config.yaml
n_experts: 32
experts_per_token: 2
router_score: "softmax"
router_z_loss: 0.001
init_std_router: 0.00975
batch_tokens: 131072
seq_len: 512
Below are experts of layer 3 (counted from 0) of a mixture-of-experts language model. Rows are named router (the router's row for the expert) and show model dimensions 0-95. Each number is 50 + 10 x the weight over its row's rms, rounded and kept within 0 to 99.
After each expert's rows: "comes after" lists some tokens at least twice as common just before its tokens as in all text; "mostly gets" lists some tokens that are sent to it at least half of the time. This comes from a sample of Wikipedia text that the model never trained on. Tokens count by the router's weight.

# expert 5
router:40 35 54 58 33 53 63 61 62 42 31 53 38 68 57 39 41 56 67 32 58 38 56 58 58 45 40 66 50 36 47 44 61 64 46 51 49 68 40 44 59 42 64 53 43 36 42 49 60 53 55 41 41 39 41 57 48 63 55 60 42 61 52 34 34 47 45 43 60 65 39 44 62 55 42 37 42 59 36 46 45 42 54 58 62 45 53 54 58 42 59 59 56 38 28 43
comes after: " ", "1", "2", " (", "0", "|"
mostly gets: "1", "2", "9"

# expert 1
router:38 45 54 55 39 54 58 53 50 47 37 60 38 62 55 48 43 47 61 51 58 39 62 67 53 37 30 57 43 49 42 42 69 58 32 58 45 66 46 44 74 42 55 67 41 41 45 43 52 57 57 41 40 39 41 54 48 67 62 57 48 60 53 47 42 36 36 25 57 55 43 40 64 52 50 34 49 58 32 40 41 45 61 58 60 40 65 55 55 50 60 59 55 46 37 40
comes after: " (", " |", ",", ":", " S", "C"
mostly gets: " K", "Z", " ESP", " AR", "CA", " MF"

# expert 13
router:47 44 50 53 41 59 63 52 58 45 45 51 44 57 59 41 35 44 60 36 53 49 56 56 52 45 40 62 33 39 39 49 59 65 42 60 44 58 51 40 53 43 59 62 40 46 31 44 59 63 51 37 35 50 35 71 64 68 56 58 46 54 67 39 34 34 30 45 56 64 44 46 56 57 36 47 39 59 49 42 42 37 64 62 57 34 50 52 68 53 65 63 51 45 40 45
comes after: " a", " of", " as", " in", " is", " with"
mostly gets: " a", " an", " one", "The", " the", " his"

# expert 16
router:48 39 57 53 42 66 56 52 57 38 47 52 47 57 58 39 40 41 57 31 56 44 60 59 56 47 39 65 36 40 38 43 58 59 37 59 43 49 32 34 53 36 61 66 41 50 45 45 54 55 52 33 33 39 39 67 54 64 57 56 38 54 64 44 35 32 34 44 50 65 47 53 57 63 40 49 52 63 42 40 43 43 61 64 60 38 57 53 74 46 54 51 50 45 40 44
comes after: " of", ".", " in", " with", " for", " to"
mostly gets: " the", "The", " his", " The", " their", " its"

# expert 24
router:36 38 53 57 30 58 60 49 63 47 38 65 45 57 53 51 33 41 49 45 63 45 54 53 50 49 44 64 43 50 37 41 55 58 41 63 47 59 51 35 60 44 71 66 44 38 43 32 58 53 62 44 37 41 48 55 51 60 59 58 48 74 59 55 37 43 45 43 59 46 46 47 66 51 39 41 47 52 46 31 39 50 50 60 53 42 64 67 57 32 68 68 65 45 49 40
comes after: "-", " |", "\n", "|", ":", ")\n"
mostly gets: " per", "′", " sq", " east", " w", " west"

# expert 19
router:43 43 68 54 37 65 54 64 64 47 43 65 46 61 56 48 39 52 57 40 55 38 76 51 47 49 49 57 51 44 38 40 53 60 36 43 41 59 41 33 67 34 55 60 35 37 36 42 66 56 58 41 36 48 47 67 53 60 57 59 37 52 56 47 36 44 32 45 67 55 49 49 57 56 38 36 44 67 49 44 42 44 62 58 67 42 57 53 53 49 53 64 49 51 34 47
comes after: " the", " a", "'s", " his", " The", " their"
mostly gets: "-st", " liter", "epend", " ide", " hous", " viol"

# expert 10
router:40 43 54 58 33 56 67 58 61 36 43 63 41 63 54 43 44 45 57 44 57 39 62 56 55 47 40 65 48 48 43 38 54 62 30 62 46 60 41 41 62 49 65 54 36 34 41 41 55 55 57 34 41 33 42 59 49 64 53 55 42 51 63 45 41 34 44 41 60 61 37 49 74 49 45 41 54 62 36 35 40 44 57 69 59 43 56 57 63 47 58 54 54 35 40 46
comes after: " ", "1", "2", " (", "3", "4"
mostly gets: "3", "4", "5", " seven"

# expert 11
router:36 34 65 55 39 65 57 55 48 43 44 61 41 56 55 50 43 44 63 45 49 43 60 60 60 41 32 59 33 43 41 40 62 63 40 48 41 62 47 40 65 40 56 65 45 43 46 28 63 60 62 40 39 44 46 56 58 64 60 64 39 67 65 41 41 44 48 43 52 52 36 45 58 58 35 42 44 57 33 48 37 40 51 61 57 48 65 53 49 40 57 54 68 46 36 43
comes after: " |\n", "|", "5", "6", "4", "7"
mostly gets: "″N", "°N", " MF", " votes", " FW", " DF"

# expert 18
router:38 39 49 62 39 62 48 55 63 41 47 57 40 60 58 47 44 56 61 45 61 31 61 57 64 42 43 59 43 31 46 44 61 68 37 58 32 62 40 48 63 28 58 58 47 43 49 40 66 60 63 44 35 49 42 53 50 54 60 58 35 66 49 40 39 33 41 40 54 59 45 41 62 56 47 33 64 56 46 42 34 45 59 56 57 46 58 61 56 38 60 61 61 48 44 44
comes after: ".\n\n", "\n\n", "==", "===", " |\n\n", "|"
mostly gets: "==\n", "===", "==", "===\n", " ==\n", " \""

# expert 4
router:35 45 57 55 36 58 59 60 55 39 32 52 40 63 58 50 43 51 56 44 59 43 57 57 57 41 43 68 41 44 42 36 56 60 32 57 36 69 27 41 67 39 60 64 35 46 35 37 61 53 59 44 40 42 44 57 55 63 62 55 44 63 51 36 35 45 43 47 64 56 43 42 53 51 40 50 53 64 45 38 44 44 53 59 57 44 50 53 70 49 54 62 63 38 42 34
comes after: " |", "|", ";", ":", " in", " /"
mostly gets: " ", "°N", " Apps", " Votes", " ±%", " −"

# expert 3
router:32 44 55 59 46 52 60 57 55 32 48 59 42 58 60 36 47 39 58 44 63 35 64 63 68 28 45 61 39 41 32 38 64 53 45 49 51 60 35 38 55 50 58 62 41 46 40 41 65 62 57 33 45 50 39 50 55 65 57 56 43 54 45 41 42 40 38 44 56 54 46 43 63 54 41 45 47 59 44 37 43 34 60 54 60 39 66 66 50 40 54 67 63 41 46 41
comes after: "0", "9", "1", "8", "2", "7"
mostly gets: " century", " such", "?", "!", " review", "oda"

# expert 8
router:33 35 59 51 38 57 63 56 57 47 43 66 31 64 59 46 39 52 58 43 56 34 56 65 51 42 29 73 45 41 45 37 63 70 33 60 47 67 39 36 59 44 56 57 42 40 41 43 62 48 62 35 45 40 46 55 51 54 60 61 45 58 61 45 41 39 45 36 62 56 47 50 60 60 32 49 47 46 46 43 45 46 56 60 64 44 54 61 50 43 58 62 54 43 41 43
comes after: " the", " K", " B", " of", " S", " H"
mostly gets: " Nor", " Mah", " Port", " Aust", "ü", " Cal"

# expert 17
router:40 35 57 62 36 48 55 52 57 43 38 71 52 65 62 36 33 41 58 48 61 50 65 61 55 46 54 63 49 42 42 39 55 54 50 62 46 62 36 38 62 43 55 58 37 38 36 46 54 57 61 44 42 51 54 59 57 56 62 59 45 66 63 41 31 47 45 37 54 55 43 32 65 54 48 29 62 71 48 40 42 50 60 59 65 50 59 56 46 44 61 57 62 39 41 41
comes after: " ", "–", "-", " to", " he", " and"
mostly gets: "-l", " tra", "-d", "-w", " kn", "-st"

# expert 14
router:46 44 61 55 47 56 54 53 48 37 46 52 34 63 55 38 50 48 62 32 52 43 61 59 71 39 44 63 35 33 37 38 57 57 40 64 35 54 43 39 52 60 58 57 45 41 40 51 64 49 75 37 39 46 46 56 58 55 55 55 33 55 48 36 46 34 43 43 59 56 45 49 65 66 41 33 54 57 44 50 31 31 64 56 55 45 59 65 54 37 54 56 60 45 47 43
comes after: ".", ",", " that", ".\n\n", " but", " where"
mostly gets: " after", " where", " when", " there", " while", " until"

# expert 29
router:44 45 55 47 43 61 61 62 56 48 42 59 30 64 50 44 47 55 68 40 53 30 60 49 61 40 48 69 43 40 48 37 59 63 45 62 40 55 48 37 56 36 64 58 47 34 50 42 60 50 65 45 43 44 44 57 59 59 58 49 48 69 70 47 40 44 49 46 60 63 46 42 65 63 43 30 54 57 40 36 43 37 66 65 61 47 59 67 52 40 58 54 56 40 45 47
comes after: " (", ".", " in", " \"", ",", ":"
mostly gets: " However", "Un", " ±", " During", "At", " addition"

# expert 0
router:42 40 67 57 26 55 62 54 49 46 45 63 41 55 54 44 28 48 58 53 55 44 67 55 60 44 41 70 38 53 36 42 59 61 38 54 48 50 43 40 66 51 59 57 38 40 36 45 56 66 57 45 42 46 47 53 57 60 63 62 38 59 53 41 43 32 34 44 55 53 47 45 63 70 34 39 53 63 41 54 50 39 57 66 56 38 64 51 58 49 49 60 67 41 43 42
comes after: "0", "5", "3", "4", "8", "6"
mostly gets: " km", " million", " sq", " mi", "″W", "″E"

# expert 27
router:39 46 61 64 41 57 61 51 55 41 50 76 43 68 56 32 41 45 65 43 60 46 48 55 52 44 50 56 48 43 48 31 52 69 37 64 47 59 38 51 63 43 68 62 47 50 37 36 59 57 69 43 48 54 53 52 59 52 58 50 46 65 53 40 34 41 45 39 59 49 44 47 56 49 39 43 56 58 48 48 49 45 61 59 60 45 63 70 61 30 56 60 67 37 40 33
comes after: " to", " was", " were", " is", " be", " and"
mostly gets: " over", " up", " under", " out", " off", " down"